Below are experts of layer 4 (counted from 0) of a mixture-of-experts language model. Rows are named router (the router's row for the expert), down (a neuron's output weights, with its number) and show model dimensions 0-159. Each number is 128 + 24 x the weight over its row's rms, rounded and kept within 0 to 255. Numbers have three digits each.
Before each expert's rows: a language model's description of what the expert responds to. This comes from a sample of Wikipedia text that the model never trained on.

# expert 7
What it handles: Field names and markup in infoboxes, taxonomy boxes and headings, such as Genus, Years active, Website, Conservation status, and = or == signs.
router:143142129163115118120138131135158123129192135143079120111119104141140138137116116092128139157164137103096139099133182122103136034105098120125153126112134134073127156118135113079137090137132171102142139098154130114148143092093102134113152125100171125115163163125106106133134113108143158120155128119116152131148170094162148124145139104154137138117161093154154124127127139091138114151136172178141110137132119112147147114141107147125059129143131140150120094119134139144104111165126177
down0:104088146103055120126150127079144156151085132126093166138093199147161097144089102108114170135181148127143137144125136136166145115110136192106172127114121115093149148109143100148120091109154170121090129136107150152131148150137101159131150125120105110170115130119137128145150143136084100151123143111136113130129137108140110134116171169138075129134144153121100151142147123125103123117159125121143141132102136084098139101123174117111140156140122113105120138106147111136137132135089158
down1:099134126149137103116118119142100102088148105154122103105150137093155112117153117094135095184166137118129115139166095125064113119135125133145108118148110138111126170121105168115104121101085130143118142146147110142144140104112123124162136121113140093156082146089154140105099132118122130110186129155117129123152124136166119141107115146146105174150157092131153144147150169085089119123108120167067134083151090106116162112126139143165135110151108133144120158153154148079168126141104100
down2:081179117167160103106137078129097137146132129109094155133077128147131112076141172156102110109126146124122133121150144108129144152147163118092162155128152127165092118154157140172125143108079167149146137159128114137148112133143113107106135147187157151089128107149124128111113156137114102127119143119118180119124138103149116143098157142150158112087152130129153121132104121120148114139129150131085169125072104145111117064135128129136148125104170109135124120123146112147124104100142072
down3:092128107060105093110152142121122129110132110141114132085122158085109148112098103125117094109141122107192126124131094145145112161135110141071102119113106111162102141108115100141133110154162129123136089136098132151114154124123139156076118072116150132126115136110141145182089124125143092112115177109142110131129126116122115169116102132100137129121139143169152145131147132113149112130074121134126137180118142133109118128080111167141148097141127125179146121156147064156135097102150129
down4:141083136118080119071151101151127151158157134102125173121141145153173092141134109102112124108141111116106147083142153162104118116128138146167138155127147119110118111104148120136118108094162145130117110140133128086083182104124122132128158129094120139099136132164146156178091152169148126096166139091114143150161088175128120122123110117114115130136139145113155129091157098125135158128133123108127165129124128104110115139104114110198118118182116139114120131106120085059138136131129123
down5:138146159145113113126115145094095122104161106124155146094128104149088166099146111135114138135081109144104126117118146133116132141145117138122117155170132121094133077140094120128165123120160105098177114090134122121156120094169125156101097123098171124153108202180137138132102120133117171137131137148127162109117123132083159110110137153094129144093155089073115122107155122112139122135127115105115126124114086131103158164126133103160089156179182109141094113111113149112136136149139139
down6:132128104125121159166094129178153121159172146145119124113151128113114127164134135123168150164159144113117112099127176161157129118094122147107157143117096125103100128157173111158097123103079102119119122108156148127163144154136153116095143149139080123155168122087112106111089132144135118124149140135134139128112104100153164113129111110164111106102163130144146137115143141132178152132137157148133117120162152111119118117090147130122149157099075141198174158157147103125107153180109120
down7:142099145093146136120124098102148121141123128115144140107129134121128165146169082155163082144107117149106134141096161116121102133171133126169126182128097130095142108138128100179148142141148103140107121120124087147130144086092158135081134130132136103094109145113131099116127136151168116128153136095127104172100137108133100179128119111163150179125105110158102101130082091152131124144150163108107125166126153108126104158126111112171132156140156101089115150176124118092171133096121115
down8:123091154152102143137150114133083150113133106150131110155089150112098141120141168123120122129144169114105106138135154129128169090095149166144108115100130113120142100074108111117121163077148127124121139138151163133138141100173125157170144112109192141145152172174092113149109153132144107117112095144101115155056143142173169126131102165165123126115137126147138138134134112103104117129152120129148121103142151121074120098087103093118135120117153115175138104109145147141139134136159106
down9:127163175137111107094143143082149126098124143091145097131131141149136124118114152140121141147085134120107140121134158126105099110145144124095106103100168118073120096113140135148116125116151124109172181065106109065163119090131128110114135121090121145131120087124153111102155150148052130141111116131102123088121128110122158123107127123131153142151124150110113121172107116106127123114127151162163122134162087124140126151134127173118128179082134122144148120154110156077138144151169136
down10:080159084110144134095111154158106106145095125113137153126113096085124145117153119136120143137171147145094159154085134152147141073105107107117123099095148146132138108103158124158148137103133117123127125138115142109149137108127137127169112109131175144132178123095106154116172137120125135113092157125107128094094141140138100105148141145064161160117128144093088157128143152094103190086123135192096159147122123102145106139129151136134120134111140107155142157089105099128114096133118127
down11:105131144123134142151151095113135149115128109137137123177136144161153139155077155133139123137103123129073102147075166124129153122174106158111144128125085110102139159143113129123127102105131137133103146126148120118182096116140142065167125117123122178141144129151131141107123173119117126135109138074172146146112171147166137104126152130117077170083104126143140125125081168185113137138164116124120155104109089090101127088120121124132131103123137154159102104125139155114126103139116098
down12:144174143152128125088175103109139093149196148097109146136099118124115143153120117142157105157123084118108130120153109121097116074142115163146148138117090113119120141155118110121136083135163099103131145131145131110083161123158125130150197143113151126116146114120129129109158105084149123156088116148108120108162152139130091096139101180160140118144154123135146113117154090160115126123148134177099168120098143156132106146071136114136098115149105124098102138137116101152130161145099119
down13:091143135121127139129134119155120111164156154123168154142124123168152112155126137175120140115114113114168089116167132119092110136115149122158145135130101118125107130150155168132121140117099152131097139146161190127172101157097135116119176163126161137141138121111109113172146109146089117137155108106138140133112119125138110109134124140156118145093115180088192107127135148120160122126131107081164059124168098161107118165116121119151112146163100125164088109130114155108130119114125076
down14:093119109124145063146119146113093121130141103084135124087125123153136129115144147106220097144101178131141147143149140130155144143159136118130126142153131120133147124128156150104106154159183095095127146152092160145131134105103136113163102156110113117156106108167121127129216112119084111093142151102143142147164147123131121134116137155131133106121160136120145164124140129106145107177122092088159142153134129107130120128142132133131134152099119124152105121158122116141122171136091175
down15:104158120091153097117092114149204114134155142068110133110146143143134122105157126112107143093111096153106105152136136151099125118138143114127162181137122164160113144142142104112135132107140141164122132109143095173168148124111125126149112117117143108128120134093109137153103130111131125155140143123098120149126143101137156087135114155131125165145163130093123165180144060133116131133117147102147160152117101152108092094121130113128095161111164127124165118140084110088191113123156093
down16:181188118115119162138107141112097139127124131064159134137116133094117153120119161145155117158148100125137135106125157148142105113093086139124140146131157137170146153055141104139152109110126115138108108187098143126126123123149110147115152120117091124145179119149151106209133106086116116108113146139122129164109130144179123107119116115092111166122116097115143161125111127165132107145118130090154147123102151153124140142101150146087122135145108120129123168078109124140100117122139163
down17:103138115141145165120158134103115132120109081102147118159100157122181116148165138133128136115184116116123109137141132164098142118111141105166162102119160129133124170185149070144078104082141121113124089149130166121152142110124118105137100102112095143113113182138133116157133098108116079121121098103096115133197107094094110122160135098114089169129119127127126134143134145106131129116094145107120163114121086141155094114127127161131103114123147142138119123141087120106141151091124147
down18:122151157114135123114144143121151124112116078122104091096123115084097172135123124126096090144119093131105152160135098144123129158075115153127127141107120087134158120153132181157167111120145123132138152137112108135135145176199112074106099183096111143194150155126114130144138132085093114099156129126111130130130139130139119124113111138135148134142167086155121120123144150101115100083125124119126093172136151139144147073103142150114148119111109150131145133135126181143099099134109140
down19:122142133148164106100114107124152145105136090148115145162121146164137110087149148108096113139099155098121099157133137122107104131160149090121104105120136123125108099113141096159147133130112097114163122111143182192104141109159123086112120133111111079145128148112160133096150128136127133086118153129078153132124185080126115110166119157125137106115120108186156145113136164125137135148163115160118124098112099128114077073109141142115094136109104141144138116141082150131128151138113182
down20:116115145151089171120137131146141079072122122126126121140133139146113175150133162134121137124153122135132137136113135120131106116107152121099139100125095082116080160133131101137130160118087148115120132155121131093164124123123178096112120126146102114173081133116125159076154123113154150136086090099100122105139115107134080125106120122115144131123131155152141097089156154108087138091143108130122120187177092123167154107111118120149150163121111151194168120132113137120111159086150129
down21:123126140133167135137125112102108118116122160123140111072137164106137135098155139138175141131099101113125109124096112195116131144093163110142132121159144166161158098141153139172137115107121142116174135149093141117134103096100206116148103093134143158124129127117135152097159099117118134161128091156154129122131126138168100174143131144146140100113123097129123087151143135138162135098114129081115126116104159105149135123165140167124127144117116141105120186152174097172138154165142117
down22:158160127102152135096146131142189123086156109126095133158146108127117121124167111081125122124156148141150080173111125128084139138118096115112111178107107153132128149118099124164089156123120120110094142121119149105098119169106083157126107154140103083086124184113114130147131115112141126095157090051113118144127102097129157137130094151116122130138100113137123103131156145134097151115120127143138147140114139143135108105146110100135131139108162087142100166130133084146090104145087116
down23:146119109099130121124115088148084142100093201113156104158096114133093121121145081092106144104157106115103144136118110093115160097121124150135091158121089164144112124145139121125100134079084145115092076136147131178120103146127102129135137095159084110136153116130161151131116126124118131135134135097111115096107106171125082135113138147131153160117146163130141163107096125134160108152110090134136106131085153120110117146149129075151140090136164141164097142139104119117121128119101157
down24:103133137142136112090108137087112178089102117145107120140138162135109093144178147197129123125129122141137111112125136126088112117106142133148117171130104091164124130131150164086127114157111117147130122109162204150138140160124118111171116120140089132142102153131127124093140170161122128124145137118167126108140125130136134130097122160109095138114144109115180066123172131159121140102151148085123114123117107079127127136122124145119088139150137100101147117176116141181152092116147102
down25:161105089144157159158120143148187115146147141115119140117184140173103117110095086125167102136127168133116107098117134097125152139144106143095125155105159093131141143159145134129166164100123095104119122152120122099121156120117121154114133142138089149096092112143135171087113135113154097151127153117152102126155156098092123132122153145128194124109079091111124135118141100156118156147105097110151118105141117198139154115149121149133151078144116122133144131143130105143123163130172125
down26:127120171171142131115128165105168130147116121121093079100113102132109128169119131152114114120113135104094113135135107135101110098155118148158138128120153054136123148165160139138177097124135117161094127134113116142132089119142126160163172145154160132151133085161104123123143095154129188085130145126087147162134119120121104134067157102132139126078095115143132120134178156128121159133143100114125098135098100137137143075113094125110150137116104114137125152145152122097123095147116100
down27:123076120135102099126138179091138100098158134097102149084115130121115104152109142121091120171116152139151147118149087155139133144195130118126091116113103143131156121142152108106139161124128127086090088124143096164110143109132153118105095117137109146125186162133134101098167118118115131143130134137110111145122113137133183174112132125167110115111166132141119152122148157139123089168132157131153137096146094130154134118061159148083118141148111138128129160109131136121119094170089126

# expert 6
What it handles: First word of a sentence or section heading, such as The, In, On, After, or Career after ==.
router:087125154163113143104143155163126135085164130119098147154097127178120151121128132125114125141116133131151126139110118095117153077159123156137116147168150140108133157136111091074118137094100107152146119134144108106154084101137110102116108146135153096108126111101105142131130120146128166141121171094122106140144173118104141150086075107138123149130148110101137134099168163107113116122112174152097120122118135129100147115146142160100130110147123111149117144084093145093129075099047129
down0:127132121136125116116148130125093130154157123160156097124099095148142151141109117144133116127122119132124169166139109084068166127197136107132156109113130092127117105120135124139123115141130138113168104129136154087095137101132088131118177110104147136122170136128120118097121147144131079136174114111069106163077136145095168127126108118172130203114101143097143130089083165128135097109124149156125123132135109122143091093121135133123094144090152112136109128103130120153100130149170122
down1:070113152136156130158125134146144114103116085142135147116138135174139125135125121118112148135123147157125100157118139145138129135111186137107121116124171095125093123114114082092148159109144143174141124116141112116141107092138114154184161148113119116105132129130129140164136117170121114130123132145143130103107131101125109137163080149127081107090184120150155175138152157139148126169178172116119085118136161118131109124162077135130109141159117096169110069120154131121142165134155158
down2:150162098136106122167145158121156118153130145130128096101140140126157094109114083126115097154118139110101110107176125127150117177095102103159139067110157145092143103088155133152134142108148149101109115139136101134112129124097134179117150160155139105143095095125098124127129119113165114100172114166121118091165142160109157141134115170129118096138138125112134140179174153120152117097104106121091122126145120146144151133144104104102124135116146130068088106146131149167080097125148143
down3:062084147103156189120133144167114134119122184136160176141123131154114131141104122153103105064101112128110121102155112104093109120141108086120131142108109137152095153152132156135090169141134156142116123112145134059152136117118153132125153107163143137109099117148173138119117095147089115157114081163105107156123117116136148084122113131141151138173098146129137123115121122119151144164129121153103119124106194118143106086127129156151156136108128154131135140132162126148111131138107119
down4:169135115158132195134109093150187121117146121114121149107131157176163120103141158118108111134132113111144117153134133095129107127128129109095185137159113100082126142126136202146133126129141115123140077135136165149187085136129137088125130137120152097118137113135140078181124115122135113158136126115124133141135112068125123139164123088140090132104185153119153092150088116105160137159129132122099151150133115131110123126153120119113154077089123124137092133133111125095137127135140129
down5:133154131149138113084160151169106100110139140087114107085105087096131156114141116139128100141106119124124145129133079129144104114139139117141147124148122084123111079092110145135126160132151120152166163110117076129119104081144161124127112100143146126120130173167129129152123125102145102111102067138165155093118157122110104141116117157135170140136097086116111067138142129060093127144112172160131100122131089145134124117158137109123135114142106127183144135104157143109097133128154130
down6:132157137133171081141129154179090144149175153123120097178123125141140121099169103142144164117166139162095154077164081130146162117121133123135102143151101143109111129142172114122164101168133134118130103141128122113123122144106143069160102132099140144198160134114160098112137170109135112124101126122095124128119092142167147135156146082146131155104165120127125120132137124149132116155123120152129109147156152091110096143122162129117125139093117073144117132117122129148083136158104138
down7:127098119133165130101126109153127106093136167145174075066116166128174106159114112099126140124110108140129131098094135105107131129193121110129126121135128112168138157121110140122149144088184097155102152160101139124157121093161149106110172147106112134148113107131106137187085157162137134099115141113137147108141116137158130106134103126101135146139156116107124151107115112131134152141128093133126117149114162130187138118096124150138154116130183157109177097124108112120142099125080128
down8:124122117139130079132159132042051130139090156148098130139133109103128091113136126172127159112133112143103151129136135148148120117147071150110091126116143106099142083108087131168122120151114122130127139100157130148113095135149172147094105136136111103114171162145102134169149124141153102138139132174126137101097129132084159153066193147136124147116141106137129175125097147164132102146106134144130159110115113117122141093120114128134103139090129125132135098133121120134148120148137133
down9:139134093135134134165171091129136109127115144140149159135123133108147127147142126136162107105142100153102131137140136163103101121118122171121067165152114164113104120143121142122131143103140108151081160152116121078070104114145143179097136114177117105131125128120153130156106138106132142154158122065133102125097094151140139089133172156099138148191142134127144111130134175167135152140102106114096133146118099095140157128152111114113145140103115103109151141096109115101147155161079099
down10:140124132150144129135116136134182121136143167157115070154151147138147130087142113153169112158141158091148102124090117136157115106138111121138103141147179142119116125154153155116157106149160137142129142148138113128153159111139112137096148123086104109145102165096110140120116107136127146101137144202137121111155101107099154126130116134143143134114128130110132108107079144112170141119139103101114089115172163146091145182131118081108115100114135117098193135155100121088104131172167131
down11:153117158110125137073133108109174133093190112116114117096112120147115142131168141152143149124127094148147212169107141143118120155115163120169113161126133127138122152095156146157142144132123154122158129117123163132125098095097127127120140125170105163088094132123127115165118053129118166129147146146129141111114115151088142159117122140125168115163104105126148133144145136148105096139133148093120126108097135143133132146155123128148071076145089160107119150121148120143155102135088139
down12:126162126141099172144127133094126140132083117091127160173142110147145142144111137140165162101124161098086099096095152122131149140148120144109105079103144119121101117119120137094102112132117125136088134076153144150134093136128135149129116146124127116105142127146134169101120142167109177140124081123103125116129114166122135146124121173131107151114076137132174117177174095136121129126134123167133175109099112116153121106156105139118133158092115121139130153141061136106155134112157194
down13:150118149133117157083098167154126099142115120149124135116106181155168103125123155158076155113117114127173166180124109138137126113119175134143141132129105137119145107170121135119135138099109080161148161127120159125129099131157144099112140127148131131108103109120107127073098101105134114131120128157135179097156158087127123094160173155141126131143086154102125141146170124120132134156139141099160126149139152139139096120170153106081149150075108133090106147128119129106178146145101139
down14:156154149154139146115126139144117124100191140120123125121152167130128148149111136122092119159128143096127140152140115137147130118104114113115157130142128098077146125120112109152083141156112172118144111155073150142112138189141105102131154159114071126161119122159140101115109115049123155112137097093125118146088131148142099109133144101121112125108155144153142126124125168149087111136135096140163114144143127165153105121127107148105055126158128097165103109177132122155132146111098102
down15:120131124089095164157099133114141091142123126118110167131170123138152094113116102137158113156193133138089126161124094127103127105131114123126161141113100137083131142124127090116136155138121131162116127105147156097125139139167111072125095132100158107170100065109174122084086159097119126089092132105127135116104130130098125108138146104142146125136132116126153129080149101124167109117142131116142146136103114121086149155175135152135148098122163090137134187127100138171110122116119124
down16:113122140123151107131095142130068138095139110123116088117126120122078140090133134141086149134102129138122148139135118134154128109079133139158112127102162141116118089166124142196150123146081100123148163140108093162122147150124155112143100115125108119124116152124114098148105137171126136120140108170106117091111103124143103131103146186146105149130158153140113111119109120138096123134139126173097100123178178135156177139121156164206126110120109168158153130156120122147123132110154143
down17:151108117109120138116120122101124106151173096119146116147145092131121115089098141119144133120116098133109135120134090149093139121147171132114102122147155187110083108144106087114126105122161179154156130125127130141117176124122114183117135124107136120176169153145105131132100109157148101140143108140118148126103130119159106117085149080086155109134136159136101138119111141167131126106156107078139153132144153154143169130129070123111120102156133099167124145140098139134038131141145130
down18:127132189115095127124064120127118108143116151130093127141106182142134134088122106113133125133108115152111126166153117140115131153140109159136172155112127130102126123127098135136127124147146135107149156087113127163151164148133141133137120141130108171145138154136107129120091131130129168131120112131108117150180153150113102073145169052136097143150094107136128119114136128093067124149148166134197111167132123129116131130117130135128103139146129127176106133070070128124124099096140144
down19:124106088140128122132122086136095156107144124114104119122161163118093107130128124107091134159138125091146141073103138124129120108114135115121120106126130090173167100165131152131136101160155174143131154051158111163170189135129136152116116121153128080108163143152161141133129194136101077139081137155117107124089151098114122120128134099156131113130165142142156109115134117109116136114146106102128119117153138123125140117166160137115130177124135140158194113139128108138126121113114113
down20:179111132110175138114152091085106112164157162085124148109127118101093094111181103126113107114130092128131126131144108131143163146105118127128124130140135125118169082137169154142124121168111105189100107127112149102106088152124157122145153126143144144087113137181132145123134140163137126146146162127133132119133149106169147137140102173143108139097145109122157088125091159128123139106136097144070185101113112179146122165149122116125129116129140121140150134151158148094099108091117138
down21:136123114118139136129118091142104115112114116163144114174132113096102107148127175123124102115100108155161129141133141114188121114159163125147108132118093128079109137152095118098129130152110115148143134135177131138092140139060167140150155098128149123121130094175128165127166132108136147114117170148144132146131077107102110120122160088143152194092148116119145165092140118148149114109099165097157122111151154173099148147114133123103157117151163148117136110119169131106127132123162163
down22:094149159127116122120141112085132114155089139126104125143104131150114163139157053115102150146069111155110114081140133156110105128136167129111145159156109068146127145169115111136137131136109105120135132122119150192102103133134107125123160144131147116121141136104117122139090116138137098102140187161133103162118146093084175133113140157100141138170110113123123101153110119130192130104129108094119151111114126131137121160151144153160102143131127110087107126109173144175143129136123096
down23:111160160129175170181152142146160158127170076106114139115118122136141136123149104121126156163091150117110141168113111133136122129144154130108149117140143147104125099172123133121140074142132152158084122130151144150145085118099167103150162152148070122177134159103120152123106122159118120157138109155151161137196138126107137130134152131126153127102145144139138148137095156150138129110133124173134145136112124105121151087116141159072104181130087140120170095140118149109121125144142120
down24:152094161064133121126137119151112127104127121123133160150154116133123170142166127086128141140117123111154056152095129099153096114130131120128081144120129125149112140155133125125047144143109143114173147112115114126112114092104117184138129133103153104127088130147064108145098099111144136111135153161097140113131118138105141160153100149124096127158152176122173165180103147167118127106121135118166099104140149108121111135154107142136123145126119137136149112149160152135114099141164107
down25:121096130148126114087113104134178186101129127121124129120131092115116141141137106138116119165150126113163133166164098119170106117131104129151111120176133193136143129139120112100175110152092126157110110128106150133143071138071169152124132196150124124108085129087154124128132100078142115136126119127126162157126160146150128092115125145082146139098143169152111093116125135141100091141146104143109135117133136102182137117108119106111161142158110129090124139129098104127145160117118115
down26:166142119102113123145114146095128143122138110136097146126067094146148134128138132111071133153110162109140119158154108120133125125169156121153150117106070126146160098121107166161124140131154157181170088093086123130114130137101151119134106115153128107139100150108092100105110099158164090126124122082122147167119108123108116131155087121134137122131095083120091129091161102118115116088110141107143113156119140146152172074089133109093144112140158123143160129125133079141102137137137128
down27:159142130152141105176142152150156153115152153124172146120117108127167147141125169107169128139143122166110142145153130141129153142109093141098109137131125176104127103118133144115120129131169131157169119088100153111104127183184104133109114080135163147125113142114097152174100116112121124122147132178103090149102114139136173132090126140126108098160130163115126115151115183138145131135142100151188146124157100117135161137128132140109164113137165123074097138156155139101094132120131145

# expert 2
What it handles: Commas, especially after place names in County, State sequences, after years and in lists, plus colons in infobox fields.
router:090129141104125128083179150097128086174139129158111132127149137128165149152122126116120103114173158126174133131151159115118124120139174106113136119154104155126125137122144132107140153111158130098111149153144129138169135128108119125103123120155155119127168115093148130137134156109156128129122145154136173167132171169126196139093132149175124129122163081140128165110160093120096104152111145139108075113128165159159144181114122126129144130158158109087149125081116106155115122156145158
down4:115170151144149133177096115146125085113132118133130118094117125140148129128128103118135158127126111158128097114162142147132140111105114110125166109133167103127180118071148100145138144094139153107107115110130113141095120136137168159094105112129126141107138169100163104157172162178130095138133127165140160105107101145099096179156103147148111149113128139141121097132143099127129046144167107187105124143138144172124114103126115129134117118118130093156113136173119134147116095126165101
down5:114124115130156125152154146097098125125147122160138138166140155172156165132123157140143159125123117138200118149126133143144078146137155137108114094139129165118102160093164115121112129127098120124135104095158076123110139089150105147110138152114134173146104164121132117132165143186151117140141100111102151112153156153123149149152096125113135128124164146120101140145108145138132139156146128102129111085111155141094174126155122098049123147151102139172110101138179127094124116111162127
down6:148116077111152102112133115156120144134167166120093141097132169160094147114161101112164124138158143143126131176154159150139134122109143130110153163101100211141106121148108097124169122125103118150140139121125085093094145082116157106125128108138112132155141134119133088132114123106137129151150128107128107159156133113119093130102140136126122113151088151157093172118119150138138090153128124116139117079084127131117170140138125079095132110175156090098121143142187111143113146133111117
down7:103125137102131087135119130122135108119137098166148128137154145110054187154111136113118110120152134119130136099156132112169090124133103143137116097119133146135100093111083106144173110160119148121140143134109113134120139159127085149160076133160098164101106112112076127144089142151140156120153135104169156147096118134135110116082112133082136105139150093094142115135154146102107089135138139141119146105106104100129152149104118169152160113121130156116110070124136102101075155159131127
down8:114105110157122107162153117120138143110132147115081128099106106137128153116121116139142164128139132123114116083121152092104109119116144144147118145123116132129137145134177133128118112090135127114123103114130122112111124138198101127099140170126137148158091174147163099165068107166103109130087113165140146144149077138090164070130129145145154112111146129092160078121142096114095117109134112125121115165167093125130118134109086141077163147161128117155147148122115074105114130138152159
down9:146098130120117123142131127150118167108149143132125163100090116114113104142143183118152135107118140146117110128175142151130128146137145143155125118138104098154074104106094110172143159151123159132111162121119107212112104119182144120119124079154102141116102125127117124137112138142138101124119130144141102143114095098145096123134102131152164106138134166185085122157157127165163141136152134124095131107102081144168155161111102146137141183127084135164087152144142132129114164116125113
down10:109145128149169122141156162128171118124142147157143121154171172124145145137108138174180125107163111115113137142151105142123093131143122113128119124102136146120155061125148111110152184110147101141147135168080112117140125154136125150127152123152143170150136130138116110126146153121150140124118107172100111155105160161136118139095135144119191111110113131155087115121165131110079096111073148175147145094132113146150128116108130140146148113140152127104067145132154105138112094133077122
down11:100150097142154161129096182132137112115124161145143074140123109125085124144119127104092122093119146145183116120169158112130149112178113106144098133105151127141129147103127132147106162117125161111125124113148113146149112133118114107152138124133126189112142146090100125113137138122132151110138142143153139160132202169125116136107095132158111136075132124104157131147117114114096124154114168128147129103138127095064110127160195094128104108127129162126128110134160118159125136070167119
down12:141130122089097124120161159143155107112173142132187181134124134107111101113115130145080140129125104104120187117147110123092129156145107110103092091172099089160151092115142148095167093165147117114125096130143102113143121142146116111128137131106138145078157110125148130073137154111117115167098121117133123118124137123114099097158124141163159166132178133112132147151132181142122144095125127137150094131146130105140122113146141104087100102098133164147107167132126141109105108168157149
down13:105126122159124201134182141091103136115165172143158096137133118166167127110085145118115126114164124153129138147113132107143091137103135140094145119147150115136124101145142117165131128122147153125140124085117146115154180094124157103081128109156111177120145122151115110139134111120164108186143132142102097166112075089145112104137133118127160125146139129168102177126142149149096112144104151118118177167097163137124127112136128144123142153102142134149114131096100143090134132150087129
down14:095118117183123156139134136141140119139158126114144161179144068138125126120136130114124107140100138081127101116117102106106128111119146167121133096132147144106126101175109127086124121118144158133111117137125136142086123134162149135125122134099110159128080118148110126143150174119105107091095099101128106139071107117118146122152149086144169119126100163140162128113142131127133085128095140137142159173144139076137133110171206131131093113121122155139088118127090122155068139108111111
down15:110140123114102128165100179135092134101144134125104119131129105090167163111160094157114164139142102150109112124131126082133148101105109141127139159124138112137110196112139152127068108152104093115153121186125165079098121109114098112176139136126130123124132151118163112132125111122184135098142125138135102129077136123189099145111111120130100137106144136134090153154141106177103124123118153116118142127135132113146076098177109148132150126115123125142112123138149115103183130090135106
down16:106154122136153115136114148127170146131093110140116109143130098162123123154175080121139117138043127098148134148133123134056092107144122134115176160103129075105087149130138088120143141095088091103149101110111120118123122117122143124140137111165115105079143156122174124135138115128132116166124137130147125124139128126132157110123119143070126151167145102137141156143119115127152122108123143155138137126117130140125165184127154167176133152079114157110092114128153138111087139129097163
down17:167155097088119123088149088132126122104129092150149155170147141124129138126120085143121134129174123113117137147161145164130163126154113098118094162151134139118147139080148133135115146065178090146102136124109190168113128142122126137136129137082120142114100130145118111128114120146196108140127118128148162144139087131051110100146112091128117119102146126128077111150086128133145111126106145140098104148143129131133107095120133143096165125103109156089164098150129135121133115119130161
down18:127135124154118136157137148161148147109143121182119097092179101142122138118131160073115136139134135142147143119114125155101128144136132097110080169108112110128191118121173118149133179154116125175142098110134110153098142122099155153100111162127146120116137142103111124140065156146065119072141140122087092090087125121156146150110089140169118138151128142122144113136128093110113165109137078149126143097120163130108115126143120118168095122101122136115108133141155127142116101095122128
down19:143121108129122131191119133143135183117158107155119115164112111111116120126100142119155131105136107125115150111144158133132153101097113114123106134137125134129120146153098143110136153082135100123140078140129148061099134102133134131104158098143164127147160105104087156142140135124142120131122118166167120088138133086155167069104103166079145124110138110122132096115152133121138177125113143104120167138101137121117138167194176127151141063102142162127157133105134143161110119158114122
down20:120170138121184143178087131126073114112128152104146151162155080110154101145111153123126182151096115137151137104117136127145112137125155101142123140134071111155121111138107105112131129103130094160119139107150099148077150142103162125122164104099144145094151171136161114123134155099105141195148115111110099127116126075160123164128139132134160154129105124178108139127108097132117148165168096148126164100132108116119132084142147143110174130121141120142117122115101126146148142118121157
down21:138133106120099085142144157142105155107096109140122137083173179129134126134134131100183120099159129151120132128072154116150160132128169092128140074129124082106118086111100133111137127122179150125115184124135106140145146107136107111131120146103131076128086099150176114141110127162138127096077148130117123118090134138091172118127140137079131096091078151101093095149137136150121121143136141111145124126135120127149132106114117137137130141107118143142145120178159129170141106094134157
down22:160141139116128137119110152117095118124098113122157119108116147166117107125100139081108123149169112133087139111108147166147124105131149118111143071109098103148128112121138151130099135144133074141149161107124116107180123157145172172134115122135123143137098105128139109160143131127167073108144124154144143124102089122079083132169090147148139096132188109132122108134162126158117151135110113126136135168085119108096131155130164093134087157146164133148121112122127118148182084163109147
down23:154128130099139142144099129128090110159127125117135152156144133135124167133137129137107111122196112115095125150158125187118139190165106112096158137143130135169160115094174105102174108149122157122133108148148102109125144138131144114195114118135131147139120144129130133132194109160162128159144124065172103131116121139120116162129127109122103133121143166112126094121171090115094152135111091131140125093135140096115087131114157108148145116144125111161170169122126147116092139102141157
down24:119093162152146191145137119129124167149096098094140127160109094132137114120150140094140120084182099100126140145133126137134121127149090076132110119112123138131173100112152112176110135087144142160133121103161107105142121138152136084124109099116151098145171128140117107124117112118107107062161149128136119138109113146115101150127089080128121136148110114112133180096128120128108107123163132124148151118055107104173120132122130144111141127146119153142074103122159150138166136109094142
down25:178134141116141140123122167131136154185175136165115122123095114148076104167141160174155134117166120125145134112158094117097160111161135151112119104149093147118138128161146118159123135142148121132148118130108121117180121172117145126145115119135149102111082158095147138097143122184174156113100103101145096099129163101125112128146126121112120108138111160116152126110117093129118149087151144155134114178138114177117116139091127112164104124153086149154154162114093151155138126106121094
down26:108115084164122096154133150116133161119135114179106132092128124166159120153037114141144119158109136111072156170145130108129079099122108086142093152148121122144137150132129147158109103123074126120111142110159157093104146109121139128151125131152153072150128101146159105100129081108125150135154175163144136138094089108154149109159104126081163137129140134128106117127139139139111111147131136121082125135162100082150147149135148141132146142116129122118120146158148117112142102106122116
down27:109147124119109072107103139141132088140171132138096130082125165113141102120113136162111134135147101111102125111098152132135120131113135141150109161171108125071133143135110128148157128095113127115134145151141145094166112132119129127114136156113098122130144150128125139149149050109115139084168085117102137114123108148093130130126125149131109138124126113117160116146101162154121137125123106090130058138084104146134139100177147130132148116118115147117103133126218168088126154069115124
down28:141127128148120133136190142130112102118113148130149124121163110071141102092087132109098104119103151155129150140113134101158151160099100097120169121156103109154135084058117152158106163129092111075162132141090146125123163105144079093113145146104125153127142124154107148145116170129138151076122181158129109118110135100113125144077142145100148161121138128114136078170116162140116152146119126148118105134140108163125088100121157130127148159119106123154116115129138118112129121119133159
down29:153118103134136154116164113137205133142131133150107156119119157114128186121119147128129150136128145086141095145140133134139159138150168098154120164166170143122122142113118122098112152156098133097098118136136137079173065106119158088149123099100158127130168094140118136138161134186124094175121117137164123125105164132135119167090114123163142121106115152179091113168151118111149132170120165111108133102123113150140107112123101093120126124120137147127115108120111102125148151142147095
down30:126117140124093130086162120140102131126117108109091147135070137140115146136096112090092105132091145129073134076182122168148122091134126079136141137099105120135097162142115167132130087098144108133152166140142133129125146123095148143168155100126113136127179126152089132135083096130123099152099118087152127126122111137130124136091144140137134097114142144134142140137110121117142117130171147163129179155126113101134119135142134094126125094113095103093145128141162103150063165150116083
down31:142121125156117090156152138058183139074142155132154123135162132127098120097144135102114129129176126099110157131112146094119180168117116157156086108113105116137121153095166159143116094147117076126123086110100185131113139098118110102151125122141111118118094112141159129149123106123125130116135153116146138112123121157157105133084096130108142125108151099142131126144154131173119107129161149169113177120120124157149142174091197124140112128126106116149123126139122123155157107105150132